{
  "n_layer": 11,
  "d_model": 192,
  "n_experts": 64,
  "experts_per_token": 2,
  "d_expert": 80,
  "d_shared_expert": 64,
  "activation": "swiglu",
  "moe_layers": [1, 2, 3, 4, 5, 6, 7, 8, 9, 10],
  "router_score": "softmax",
  "normalize_top_k": false,
  "routed_scale": 1.0,
  "balance_loss": 0.0115,
  "balance_bias": false,
  "router_bias": true,
  "n_groups": 4,
  "groups_per_token": 3,
  "init_std_router": 0.0139,
  "lr_router": 0.000696,
  "vocab_size": 32768,
  "norm": "rmsnorm",
  "norm_eps": 1e-05,
  "tie_embeddings": false,
  "optimizer": "muon_variant",
  "lr": 0.00347,
  "beta1": 0.95,
  "batch_tokens": 131072,
  "seq_len": 256,
  "train_tokens": 486600000,
  "steps": 3713,
  "dataset": "wikipedia_en"
}
Below are experts of layer 3 (counted from 0) of a mixture-of-experts language model. Rows are named router (the router's row for the expert) and show model dimensions 0-191. Each number is 200 + 20 x the weight over its row's rms, rounded and kept within 0 to 999.
After each expert's rows: a language model's description of what the expert responds to. This comes from a sample of Wikipedia text that the model never trained on.

# expert 23
router,234,187,207,211,223,207,229,196,158,176,156,194,184,189,202,217,182,215,192,189,213,214,235,200,194,229,191,178,225,178,184,242,184,185,182,180,199,179,227,222,190,194,224,188,221,206,194,237,208,185,204,234,202,221,200,191,197,181,207,200,214,199,174,204,182,205,226,211,246,199,186,186,181,188,191,189,200,186,180,187,214,196,231,202,236,204,188,213,186,186,227,224,211,207,179,154,222,213,209,174,184,226,194,189,149,208,222,216,228,214,206,188,208,200,203,185,199,243,198,226,199,216,192,191,195,235,189,237,199,183,217,224,195,202,180,214,214,219,221,213,199,223,174,221,184,217,172,180,251,232,201,210,193,193,211,152,174,205,206,224,211,215,211,209,197,196,202,183,220,214,186,214,228,197,228,198,159,224,205,210,201,203,184,236,213,234,171,253,174,189,176,198
It responds to: Infobox and heading structure

# expert 29
router,165,191,181,196,186,181,196,236,195,146,177,225,220,191,190,222,199,213,209,231,179,186,186,189,188,203,195,213,207,189,183,223,166,177,189,211,203,193,200,145,206,209,190,189,185,203,199,180,180,212,217,172,178,230,216,199,210,207,219,192,178,195,193,202,194,209,164,222,226,180,189,196,155,224,149,214,192,196,207,237,227,229,206,168,240,215,206,239,234,219,186,230,223,212,201,218,234,221,192,214,192,203,223,213,208,193,172,180,215,170,175,183,221,225,223,181,173,194,213,175,167,200,184,191,196,203,196,166,177,190,197,213,181,176,212,205,206,232,177,203,212,241,193,184,226,189,180,223,191,192,197,195,178,168,168,233,202,202,195,200,218,224,216,188,181,176,191,207,199,180,207,226,185,217,180,166,173,209,229,195,185,216,208,180,229,183,192,172,220,187,209,225
It responds to: In/on before time, place

# expert 24
router,212,182,210,193,204,201,222,193,235,243,193,214,196,213,195,199,223,226,217,219,177,224,181,195,206,193,221,206,185,182,199,186,241,181,183,183,209,192,208,204,201,236,174,214,195,207,208,170,232,192,189,174,164,192,160,198,191,219,199,152,203,223,196,226,186,194,183,205,201,216,200,212,152,208,212,222,156,190,201,210,182,183,170,230,234,205,223,158,249,207,187,176,183,203,199,221,165,176,208,193,186,168,245,184,225,211,211,197,229,191,214,201,194,203,201,174,216,227,230,219,193,201,181,202,205,219,213,189,240,190,180,219,208,186,217,167,200,167,229,186,195,201,197,193,196,220,203,208,232,192,187,193,208,189,191,194,215,180,180,191,183,250,186,188,231,204,197,218,193,245,195,192,175,186,198,195,226,167,183,207,192,243,183,186,210,216,173,176,241,203,206,207
It responds to: Endings in -y, -ing

# expert 47
router,202,243,214,194,209,206,202,184,223,187,252,209,234,209,192,207,227,201,234,227,203,220,188,226,224,233,172,197,208,215,198,186,179,192,229,201,239,199,207,205,204,182,241,170,204,184,190,194,188,237,176,214,200,226,187,195,242,225,194,197,190,223,215,168,200,155,223,198,247,183,212,184,197,170,215,201,186,213,198,208,188,183,187,197,162,215,196,190,187,197,178,194,208,180,170,218,220,223,196,185,179,198,221,171,178,207,235,219,201,202,201,204,186,201,186,161,196,192,205,228,168,183,177,176,195,186,194,178,183,200,228,221,209,219,198,207,193,184,205,215,163,224,167,202,197,237,219,180,227,198,201,214,197,204,196,228,175,213,243,213,239,185,218,198,170,234,239,203,219,215,186,178,205,181,202,221,231,179,210,208,216,233,202,184,167,182,178,215,221,205,191,213
It responds to: Table pipes after numbers

# expert 25
router,207,190,224,214,181,175,199,197,206,205,213,210,193,201,221,234,207,198,195,198,211,184,234,197,197,202,203,222,204,198,182,202,220,217,192,210,235,222,206,180,205,238,169,238,217,203,192,178,199,231,182,192,217,237,199,198,213,174,188,211,205,198,219,250,189,176,169,160,205,208,220,189,173,214,201,227,203,206,208,193,248,184,201,211,189,231,178,207,189,201,213,174,190,221,253,197,195,212,190,213,197,196,217,204,224,216,169,185,202,250,166,154,216,163,203,204,216,185,224,208,192,207,211,206,161,189,193,194,201,185,209,207,246,193,211,194,182,180,177,172,192,222,168,181,207,205,177,218,189,196,194,166,204,219,176,166,174,212,178,204,211,167,207,214,210,214,176,186,232,207,198,172,208,214,187,192,191,231,190,152,245,234,190,204,208,217,191,197,205,188,256,200
It responds to: Verb and noun stems

# expert 45
router,177,182,205,214,206,154,211,182,192,200,233,229,192,237,187,194,174,184,224,230,230,165,202,188,210,182,248,209,176,213,201,199,225,206,168,172,188,203,184,185,193,212,185,183,195,207,204,207,199,162,196,219,215,199,195,204,180,212,172,193,183,191,203,196,194,193,183,163,184,219,208,196,200,193,180,234,199,185,172,195,171,201,227,189,216,169,198,213,190,169,225,181,172,169,162,200,221,215,193,172,188,212,221,216,220,209,194,223,173,205,210,238,227,200,211,143,237,190,215,207,179,187,184,229,213,181,209,194,189,196,191,203,176,211,182,190,190,231,179,231,210,221,240,193,193,225,222,187,229,174,223,159,235,222,195,201,198,202,183,225,168,169,202,218,202,214,230,225,181,226,197,193,187,191,215,227,211,219,186,196,231,210,223,165,198,198,181,196,231,204,209,230
It responds to: Fragments after initial A

# expert 19
router,229,199,201,184,208,224,187,201,161,157,190,178,209,217,168,174,219,198,207,222,209,186,230,189,203,197,198,223,200,178,224,178,187,177,183,215,175,204,218,162,203,178,217,202,223,161,202,205,205,188,200,177,213,205,166,234,212,184,236,236,177,178,207,201,188,204,222,190,218,180,169,163,180,202,148,188,224,199,202,176,174,194,204,181,175,215,169,202,167,176,201,221,176,209,199,199,178,188,206,186,211,163,217,206,176,187,208,215,201,226,170,201,176,201,192,223,222,187,204,192,202,203,189,198,184,186,198,188,222,208,199,203,193,215,217,200,211,231,168,214,171,199,215,166,213,191,186,160,176,225,199,210,189,192,224,222,237,214,211,203,183,176,199,225,162,167,237,173,175,188,215,203,171,176,192,223,197,178,220,203,221,214,195,161,176,179,221,159,186,183,164,187
It responds to: Commas after words

# expert 60
router,209,228,204,189,220,238,203,220,168,176,207,189,227,189,166,188,241,186,205,180,208,196,239,206,199,191,191,211,204,215,195,191,178,166,191,195,182,198,222,166,214,186,193,190,211,199,204,195,213,203,197,189,199,210,167,215,180,166,219,216,198,156,209,186,189,181,193,195,239,194,190,174,186,200,197,185,210,178,199,177,202,217,195,204,171,190,168,210,155,154,163,205,204,230,212,175,157,210,206,179,210,171,185,177,170,198,193,194,181,197,174,213,187,183,217,229,209,196,209,185,204,212,193,176,177,184,164,185,208,226,219,211,184,209,204,235,200,212,179,220,162,164,227,182,198,176,194,165,189,234,175,209,209,175,231,209,203,211,183,213,178,197,187,223,195,176,236,180,184,203,237,195,176,176,215,248,184,176,210,220,206,198,200,230,163,182,222,182,170,186,202,178
It responds to: Commas after words

# expert 22
router,220,184,184,179,226,175,213,196,166,178,228,185,165,180,219,178,194,202,192,180,195,199,225,207,225,201,185,186,243,224,229,190,179,199,203,171,213,191,227,211,199,214,189,172,175,198,215,177,211,193,168,222,199,195,201,194,236,188,183,199,189,215,219,168,190,211,218,215,237,219,176,221,234,177,204,204,224,180,206,224,179,215,210,210,203,199,203,168,171,204,191,196,202,208,164,185,218,204,179,215,217,183,175,207,213,157,206,222,173,242,201,227,190,197,214,185,196,169,194,235,204,213,197,171,197,219,203,221,164,203,228,196,165,205,220,241,208,227,210,209,213,190,170,222,206,219,175,176,197,196,221,211,195,179,180,209,209,221,231,179,195,233,220,237,180,201,170,223,178,206,211,226,199,238,180,231,197,196,208,169,187,146,183,224,180,186,208,219,209,228,206,178
It responds to: Table headers, line starts

# expert 34
router,234,181,191,213,181,195,201,230,205,204,147,217,210,184,181,172,209,169,175,163,209,254,230,207,178,202,223,191,174,184,168,201,245,238,188,207,224,191,207,206,181,219,211,228,217,214,190,210,186,223,192,224,206,178,216,186,207,200,206,212,197,195,206,238,214,215,214,197,182,199,222,248,186,227,234,222,179,217,206,178,219,193,181,222,206,220,210,196,207,203,193,204,182,222,229,181,183,170,182,188,203,187,173,232,220,190,200,170,217,218,205,201,191,191,181,208,236,192,165,185,222,240,224,202,210,208,191,174,205,223,187,187,222,208,241,186,207,171,179,165,193,174,198,202,208,202,167,210,187,214,231,189,212,209,207,219,213,211,194,217,177,190,143,176,192,188,186,184,214,174,183,193,222,198,197,181,198,225,208,158,173,206,202,182,207,206,196,223,170,227,214,222
It responds to: Surname and place endings

# expert 18
router,190,199,186,182,220,189,182,204,201,230,173,180,196,202,165,188,186,202,225,197,210,231,187,183,212,196,182,182,205,180,243,204,213,207,219,215,186,180,201,197,167,228,203,170,173,232,193,206,196,182,191,239,216,179,200,200,170,202,191,197,197,202,216,187,212,209,193,163,172,224,214,244,192,177,197,204,223,182,219,184,206,216,219,196,212,206,243,237,181,215,183,202,197,174,198,243,190,211,228,166,232,206,231,156,217,220,191,200,173,232,201,197,171,169,240,208,180,197,209,193,208,197,205,190,222,225,174,201,211,198,176,195,190,222,189,226,208,172,176,202,200,234,212,233,175,230,245,197,227,184,214,193,196,219,230,202,178,216,208,196,230,199,232,222,209,183,186,207,223,212,171,228,187,202,222,203,240,186,206,220,194,213,191,247,230,176,214,208,164,194,196,215
It responds to: Article a, -a endings

# expert 30
router,228,202,201,221,211,205,202,210,195,201,197,186,172,198,199,202,160,174,206,189,226,220,167,196,177,194,225,209,212,179,247,234,221,209,205,196,180,200,222,214,228,182,190,188,167,192,220,201,256,243,202,207,184,225,202,174,213,186,194,200,224,176,213,180,198,197,217,230,185,201,181,210,228,222,169,203,202,231,216,222,207,229,216,180,188,193,187,190,198,186,222,170,215,162,191,221,229,218,220,211,195,205,219,203,179,188,194,232,187,181,211,192,180,217,192,174,211,200,192,217,217,210,237,181,177,184,192,227,171,210,195,181,164,212,176,205,214,202,227,186,204,203,186,188,204,200,221,226,224,184,213,225,211,220,228,233,196,179,225,169,169,204,197,200,159,187,190,238,184,194,229,175,171,217,238,245,218,189,206,167,197,168,187,187,174,191,207,213,160,205,231,204
It responds to: Definite article the

# expert 0
router,235,193,220,213,178,190,213,184,202,225,203,189,227,227,240,197,227,196,231,176,155,207,191,233,208,179,187,199,179,213,185,198,225,237,199,242,179,198,211,192,248,177,198,237,226,179,188,175,210,193,188,194,197,228,207,179,215,186,229,227,188,210,196,212,204,183,196,184,189,188,199,199,178,209,160,217,198,200,199,205,222,208,177,211,203,195,169,223,211,213,190,169,164,224,209,213,208,206,197,206,196,217,181,170,202,227,207,168,214,236,201,194,174,217,176,205,226,183,193,177,221,172,201,197,180,221,194,231,221,169,208,220,220,209,220,181,216,146,207,180,209,200,181,189,213,227,202,170,197,211,216,199,197,233,181,204,182,173,162,206,218,200,203,222,203,238,172,215,221,213,199,216,188,181,184,175,215,180,239,155,197,244,189,209,185,205,211,211,218,236,220,201
It responds to: Word-final -ong/-ang endings

# expert 5
router,195,225,194,204,210,185,168,180,175,247,218,196,169,220,221,189,196,168,199,184,248,196,223,167,220,168,209,220,222,190,193,166,185,224,221,230,210,227,181,207,172,223,255,233,235,228,198,223,223,237,228,186,203,210,231,168,191,200,188,202,227,183,210,204,195,219,182,214,176,184,212,180,181,185,180,221,210,195,213,197,184,214,186,189,196,183,178,164,216,218,216,183,186,200,207,192,180,209,197,175,172,178,208,198,184,217,220,232,189,246,197,215,167,189,177,210,205,197,193,204,200,182,208,226,206,203,222,237,143,207,202,178,192,186,177,187,187,161,202,194,208,219,218,228,230,178,231,193,241,230,220,202,209,190,216,185,171,201,205,194,241,198,216,198,213,205,195,184,192,218,199,201,193,188,225,198,211,203,209,208,171,193,203,182,219,190,177,194,202,204,221,233
It responds to: Ordinals and superlative adjectives

# expert 11
router,182,200,151,217,167,222,196,196,192,178,222,215,190,191,189,229,228,190,182,222,208,214,181,190,190,190,223,206,228,215,174,218,183,174,209,183,190,197,185,180,188,215,174,209,204,190,181,225,181,240,210,181,193,228,219,218,208,205,190,185,210,196,214,193,203,205,171,203,204,174,191,228,188,231,179,200,191,197,196,213,182,185,200,162,236,205,176,235,187,197,170,201,234,179,197,223,197,210,204,208,228,188,201,224,215,214,190,213,197,173,187,166,235,206,230,193,156,234,181,200,194,183,175,230,194,197,177,204,200,206,221,195,178,219,192,195,203,229,225,194,194,227,166,200,251,221,186,195,189,175,173,185,178,188,183,228,199,221,215,169,176,168,169,150,222,155,186,222,205,201,233,213,196,190,243,176,193,231,212,190,204,221,177,183,210,197,217,168,220,218,193,179
It responds to: Of/for after titles

# expert 2
router,235,175,191,200,214,220,201,177,191,199,176,191,219,200,147,211,216,202,237,239,220,192,167,184,197,175,230,226,243,208,234,191,208,204,209,186,229,183,193,161,212,186,177,223,194,176,190,178,192,170,188,205,212,171,187,204,192,195,199,211,185,230,186,182,184,197,218,184,198,177,200,188,220,206,214,194,196,160,186,187,180,189,184,196,195,191,196,209,189,218,150,182,208,223,188,183,169,184,195,178,195,190,182,235,212,191,211,228,178,211,191,187,173,195,197,202,153,172,218,201,201,222,190,206,181,200,192,171,192,178,192,207,205,170,207,186,205,189,201,192,221,172,210,218,210,194,185,208,217,203,224,210,226,233,229,203,176,207,208,215,225,204,220,190,237,195,236,223,179,184,200,224,179,218,179,220,192,197,179,134,231,152,185,236,168,209,205,194,178,218,234,214
It responds to: Given names

# expert 43
router,186,187,210,234,189,150,177,204,209,227,157,252,162,214,181,178,179,211,217,218,207,190,168,222,207,173,202,220,162,220,219,239,228,218,236,212,190,198,216,171,194,211,187,184,185,158,198,186,192,184,204,183,223,187,218,157,206,182,204,186,195,209,212,218,215,207,189,194,216,202,205,172,179,202,193,210,168,203,160,201,199,180,188,216,209,192,229,222,229,216,201,237,196,184,198,197,199,196,174,173,183,192,239,170,210,205,168,200,185,195,207,233,219,205,178,209,197,194,201,141,185,215,226,215,231,206,209,149,210,197,192,193,182,221,211,178,222,191,199,209,226,238,189,178,190,174,178,218,192,176,210,211,171,224,177,232,189,183,191,213,187,218,211,180,209,218,179,196,207,214,188,182,201,184,200,169,208,204,217,196,222,207,196,207,231,173,197,199,172,187,227,217
It responds to: Vowel-r syllable pieces

# expert 44
router,184,182,206,196,187,181,192,217,220,239,217,216,205,227,218,188,178,176,196,188,195,191,234,216,183,210,208,210,172,212,219,201,187,227,190,215,224,225,198,211,202,164,162,182,191,219,182,179,182,226,173,194,224,197,203,206,155,223,205,191,218,191,226,184,209,206,198,216,179,202,208,193,176,183,217,206,211,186,204,168,201,175,222,236,205,186,220,179,226,201,216,210,182,180,204,173,208,178,204,181,215,182,175,169,220,197,154,170,220,230,206,203,195,212,225,201,215,223,202,178,222,195,231,235,219,188,202,146,240,189,183,149,216,193,167,192,176,225,171,188,214,198,170,198,196,199,218,229,188,209,196,207,199,216,172,174,181,207,204,202,163,168,189,198,210,214,174,212,208,179,199,145,248,223,201,208,198,221,196,177,189,192,200,186,233,177,186,227,225,171,207,192
It responds to: Lowercase consonant pieces

# expert 36
router,242,206,199,207,204,209,188,187,220,236,228,238,216,172,176,217,257,180,222,173,240,204,197,215,205,197,211,187,188,191,160,175,203,201,200,203,186,186,217,211,197,221,219,209,185,223,194,205,189,186,222,229,193,201,215,177,193,194,211,193,222,195,205,208,202,197,194,189,229,199,173,215,204,213,195,155,199,203,176,174,189,216,193,204,193,211,214,194,201,178,167,210,181,210,175,173,203,210,191,176,231,195,211,207,158,227,185,183,212,250,203,180,199,218,229,212,205,205,173,206,192,208,191,209,209,206,160,213,211,222,178,222,221,195,210,232,191,164,229,181,171,166,193,202,210,217,196,193,241,182,217,187,191,173,209,184,189,213,208,194,204,162,177,190,210,194,215,179,196,181,211,191,207,179,238,155,192,224,205,189,167,202,197,247,211,204,151,242,157,236,210,198
It responds to: Institution and place nouns

# expert 49
router,198,187,234,163,211,205,173,212,224,183,156,209,225,220,222,172,200,237,241,221,234,208,172,219,204,179,186,224,186,198,199,235,213,210,191,196,215,199,160,191,175,234,220,218,220,206,224,195,212,209,185,206,212,209,212,195,196,154,204,238,202,220,176,188,201,219,192,201,229,218,191,176,220,215,213,175,170,207,223,157,202,213,180,214,208,186,216,216,209,222,171,221,200,210,212,202,205,230,186,189,194,225,202,209,162,189,179,215,179,178,196,222,172,186,186,216,207,191,222,186,187,200,249,233,191,195,174,153,208,221,206,200,209,204,202,188,190,162,186,211,183,210,213,190,187,214,212,232,209,186,191,202,209,213,215,183,213,177,169,213,214,205,209,191,227,230,236,181,214,180,163,228,194,179,220,191,201,238,170,220,197,233,197,211,220,193,195,237,212,184,241,209
It responds to: Syllables "an", "man"

# expert 12
router,226,207,199,204,189,192,200,188,203,200,217,193,214,217,200,228,244,190,163,188,184,210,175,188,180,211,204,174,178,200,201,218,218,223,206,216,209,191,192,201,191,206,238,204,181,189,185,162,192,188,193,230,218,191,201,181,220,195,211,231,172,225,196,215,204,180,154,188,207,207,172,206,224,216,191,204,209,217,166,178,215,189,214,219,193,212,185,188,226,205,202,171,218,233,235,217,185,184,202,251,195,211,195,194,157,188,192,202,212,204,218,209,221,199,194,197,174,187,190,148,169,161,215,236,223,193,220,197,218,176,208,170,236,184,206,191,195,150,150,173,222,176,204,213,197,175,181,186,202,237,161,205,193,178,173,183,195,196,189,208,201,201,178,216,189,219,179,213,212,210,186,190,207,194,178,223,197,227,207,189,189,246,199,190,182,178,213,225,258,206,228,173
It responds to: Past-tense action verbs

# expert 4
router,215,193,180,220,193,205,182,202,155,226,202,195,196,149,194,212,161,179,230,208,185,225,227,210,222,192,176,207,227,181,239,198,170,195,210,187,219,209,201,216,212,218,246,201,212,180,169,222,212,181,216,204,180,207,184,213,200,183,205,214,190,206,200,190,202,188,214,194,203,200,173,187,227,196,211,179,216,227,204,193,173,210,197,227,229,185,226,194,193,196,210,201,234,203,170,213,219,200,212,191,187,195,218,232,188,231,207,255,221,184,210,171,180,200,174,194,162,197,217,221,260,212,223,169,195,182,197,253,181,191,187,199,223,218,186,216,182,180,242,222,212,214,206,204,199,213,212,178,240,222,162,171,220,186,227,213,186,221,203,197,212,220,227,202,204,179,187,190,188,200,198,208,183,211,185,168,180,172,188,233,178,169,223,215,208,202,206,222,184,207,206,238
It responds to: Determiners and possessives

# expert 17
router,172,191,175,192,183,161,233,185,201,217,205,183,204,233,220,183,189,204,191,183,182,194,200,193,230,218,164,192,178,163,197,192,201,190,188,217,229,202,171,226,179,219,158,224,186,181,205,193,169,203,195,175,216,204,201,228,181,221,201,204,187,202,230,185,203,201,184,186,154,187,231,221,181,192,200,200,193,183,195,193,188,200,180,205,221,170,207,178,213,148,228,158,162,159,178,213,216,202,193,201,219,209,210,181,219,194,172,184,223,194,233,195,173,211,211,174,203,195,186,200,210,147,221,209,162,222,214,157,154,173,210,185,178,216,225,179,191,209,217,194,216,201,182,212,216,191,184,204,187,188,202,196,218,200,170,215,166,196,192,227,160,199,219,220,196,210,202,224,182,206,234,194,212,206,207,226,214,210,205,173,213,201,203,162,208,204,189,181,226,199,155,171
It responds to: Letter pieces with f, b

# expert 38
router,174,216,178,197,209,232,204,185,187,182,249,184,193,199,209,195,154,179,206,217,216,196,212,189,185,199,174,182,178,188,155,207,224,201,202,183,197,204,180,206,207,161,224,171,220,203,196,188,174,226,215,211,217,182,196,195,215,202,194,185,203,217,194,174,224,214,205,216,206,179,207,187,208,182,237,169,216,184,221,241,219,196,167,179,152,209,219,158,201,183,228,226,230,164,166,222,215,220,218,220,184,199,189,212,200,208,216,217,164,181,216,196,161,183,166,217,203,185,197,205,160,234,189,168,187,202,210,202,181,230,185,197,203,214,221,209,184,212,190,191,187,212,222,216,212,217,164,202,194,201,186,232,229,229,199,204,195,218,227,215,200,173,241,210,208,200,228,168,212,186,187,223,182,205,190,222,189,167,213,226,220,160,200,175,217,222,171,186,214,217,209,210
It responds to: Pipes in number tables

# expert 41
router,169,199,184,178,220,174,196,171,222,218,226,209,212,204,158,233,205,213,195,224,200,188,162,198,197,186,227,205,171,168,168,229,199,218,192,190,190,207,194,208,183,225,194,222,229,209,210,200,232,196,208,159,204,238,212,149,214,213,194,180,199,179,187,179,186,195,227,229,234,198,215,183,197,173,190,205,208,199,197,228,193,203,210,210,186,216,215,212,163,172,213,227,174,182,193,191,200,202,178,226,204,202,211,163,202,187,211,235,216,224,225,228,245,213,164,166,189,197,200,201,231,197,195,205,227,209,199,189,177,215,198,192,220,210,192,193,204,187,217,222,215,197,209,174,164,157,199,183,235,206,211,227,215,182,223,176,190,196,198,202,185,199,212,192,184,224,165,235,179,218,218,218,190,209,220,176,218,180,198,217,172,173,220,231,202,183,232,186,155,172,223,191
It responds to: Pronouns as clause subjects

# expert 10
router,241,211,185,208,170,209,187,203,175,209,185,180,194,166,194,188,177,186,206,163,219,211,198,209,214,190,229,196,237,178,164,175,194,196,210,169,171,201,219,180,234,223,204,184,204,195,202,212,225,181,187,240,190,156,219,215,204,213,181,207,243,182,190,197,191,199,210,183,225,220,203,209,232,194,205,190,216,178,191,212,187,196,209,233,193,175,199,188,190,200,180,173,200,197,161,199,188,172,204,206,185,182,177,232,186,193,191,217,196,221,187,157,184,187,179,220,212,196,172,214,227,217,182,182,213,177,159,244,180,206,226,212,197,200,205,207,174,185,208,197,163,199,197,208,217,170,176,185,172,212,234,210,211,212,195,219,201,234,206,196,198,208,198,198,226,181,261,176,220,186,181,202,203,210,210,190,196,188,179,172,166,142,222,241,219,214,195,183,165,217,207,195
It responds to: Place and country names

# expert 37
router,217,192,207,222,202,205,202,211,216,233,179,216,182,182,205,198,223,217,185,190,194,212,222,187,176,188,214,197,163,195,209,207,225,207,220,187,207,173,222,218,209,220,212,234,188,184,200,204,225,187,202,177,224,182,176,197,195,194,203,174,203,229,224,234,228,206,193,219,181,198,187,229,176,215,212,219,143,228,195,205,180,178,192,233,195,210,195,182,214,207,171,217,170,240,223,184,162,168,176,167,232,156,192,171,201,200,174,177,207,225,180,200,193,230,158,216,204,210,196,206,226,222,218,188,205,215,192,192,224,230,188,207,206,178,183,185,194,152,191,181,213,204,198,194,223,187,168,201,227,175,186,210,202,208,203,152,207,173,178,217,209,194,217,166,225,214,183,195,230,207,224,175,222,188,208,168,225,217,195,182,219,232,191,218,212,233,169,213,194,202,229,169
It responds to: Mid-word consonant pieces

# expert 8
router,182,202,227,176,211,181,198,189,198,202,228,177,159,227,171,182,172,188,156,202,202,191,243,197,220,213,217,195,250,220,204,195,166,173,189,195,162,195,218,203,213,163,180,191,189,210,201,210,170,173,230,227,185,200,186,211,220,231,179,220,231,200,179,193,207,204,194,181,191,232,208,199,189,191,165,204,192,165,164,191,221,212,201,223,176,211,200,186,146,221,217,203,157,168,167,186,212,203,200,211,190,212,160,191,213,184,229,219,188,243,217,224,170,187,186,183,176,187,208,198,210,208,206,165,197,208,203,230,210,185,193,203,175,204,209,221,205,227,177,203,178,199,205,190,179,207,231,181,152,231,195,216,222,194,184,204,214,234,218,189,207,209,209,196,198,201,204,169,186,190,201,212,199,216,194,184,205,213,213,245,202,187,216,167,177,193,188,187,185,219,161,199
It responds to: Numerals and math symbols

# expert 14
router,176,202,186,207,204,226,241,197,172,164,234,205,201,233,207,174,218,208,216,226,178,194,165,187,191,215,176,203,233,208,242,187,166,191,193,171,214,212,179,205,196,161,197,172,185,199,200,214,204,201,205,192,205,223,208,210,243,186,201,242,174,181,189,217,231,186,218,189,178,204,185,165,217,184,201,209,181,246,203,186,170,186,224,172,170,198,198,190,155,194,188,180,213,192,231,206,216,216,227,223,196,202,214,202,213,210,191,185,229,184,187,178,223,219,189,157,180,183,223,208,249,204,181,182,209,185,230,219,201,217,214,201,190,187,182,216,192,215,203,222,211,232,201,185,222,173,238,197,229,200,212,191,154,222,237,211,183,211,201,192,189,214,188,209,174,225,222,224,214,182,217,197,200,228,192,208,180,204,198,192,208,181,222,170,156,217,213,215,222,194,184,195
It responds to: List and table markers

# expert 7
router,165,246,173,202,188,231,203,189,194,169,227,198,178,183,203,197,217,200,212,235,208,183,165,185,185,233,172,183,214,206,195,216,171,201,223,184,180,203,186,223,197,195,183,200,205,218,162,220,195,239,218,189,196,220,203,223,191,181,173,192,195,201,208,192,212,218,160,222,212,152,208,213,211,210,178,201,205,205,192,202,189,202,183,158,210,204,200,201,194,184,201,212,223,212,184,230,202,205,247,204,229,205,241,213,222,203,202,230,181,174,192,189,223,192,175,172,172,214,192,207,188,185,195,212,171,208,201,202,171,200,190,210,183,225,189,185,199,239,188,220,182,227,177,160,203,228,213,191,213,206,177,184,163,179,198,226,206,220,233,170,150,177,218,177,187,182,165,213,237,198,214,196,204,175,205,172,190,199,222,197,216,209,188,177,206,246,174,176,232,220,177,195
It responds to: Preposition "of"

# expert 31
router,159,220,232,179,214,209,195,173,173,153,203,182,209,213,192,196,175,184,208,235,174,181,195,197,224,219,207,184,232,221,216,167,137,193,157,185,182,201,204,184,196,159,229,179,207,225,218,194,188,239,207,191,199,195,185,229,235,191,175,200,204,215,223,195,211,181,197,193,219,200,184,170,202,191,188,213,179,228,215,197,233,181,203,211,187,173,228,204,179,195,201,181,214,198,209,189,177,220,210,207,224,211,204,198,212,186,208,203,207,176,196,220,181,206,201,179,211,176,209,181,238,171,165,177,199,167,209,223,171,193,179,198,236,209,199,201,211,235,220,217,188,195,225,169,231,191,226,184,193,181,150,185,176,212,218,226,179,177,201,193,172,194,214,207,208,206,230,187,184,204,225,202,208,218,200,200,192,185,179,223,212,203,204,182,174,191,198,159,178,153,192,172
It responds to: Table and list separators

# expert 33
router,237,232,205,201,195,212,196,171,167,179,176,187,192,185,211,182,143,206,197,216,185,184,246,182,222,187,214,201,245,187,185,218,159,177,196,246,249,222,209,223,208,185,238,209,196,226,177,204,159,210,203,219,196,218,192,213,224,224,177,193,197,232,212,189,214,201,224,201,174,178,211,217,184,208,195,162,191,205,223,220,206,185,195,203,169,213,209,173,213,180,245,189,213,214,187,185,194,211,188,198,188,216,186,228,160,219,216,180,187,218,182,174,171,200,240,207,222,223,204,192,198,202,209,204,191,171,190,196,153,207,238,205,207,223,210,199,213,189,204,196,196,226,200,240,222,195,210,190,198,225,191,215,235,196,222,207,166,215,238,204,211,215,208,237,195,192,166,214,188,228,204,199,197,237,197,197,189,209,195,202,207,177,176,178,176,199,189,202,188,182,177,191
It responds to: Evaluative and size adjectives

# expert 56
router,164,174,172,202,204,168,191,214,199,235,183,206,203,228,213,229,229,214,221,203,206,214,162,225,153,211,201,212,191,169,221,190,227,227,165,186,192,203,196,219,186,198,204,197,182,188,186,166,196,187,202,211,200,179,194,168,186,219,206,192,219,198,199,188,200,224,164,200,162,213,204,167,174,227,199,229,198,196,208,207,222,191,213,196,211,187,208,197,210,240,187,209,202,215,200,204,198,222,217,190,199,191,221,158,235,186,210,216,176,250,210,227,226,216,174,224,201,183,204,208,231,222,198,219,176,198,213,217,212,179,159,199,175,208,174,195,211,168,250,193,198,190,188,182,176,217,188,211,196,187,209,247,183,207,197,220,177,158,198,208,183,173,222,236,206,202,163,214,192,191,205,210,188,201,226,237,175,209,225,191,211,240,189,230,214,186,224,216,161,218,188,205
It responds to: Vowel-final pieces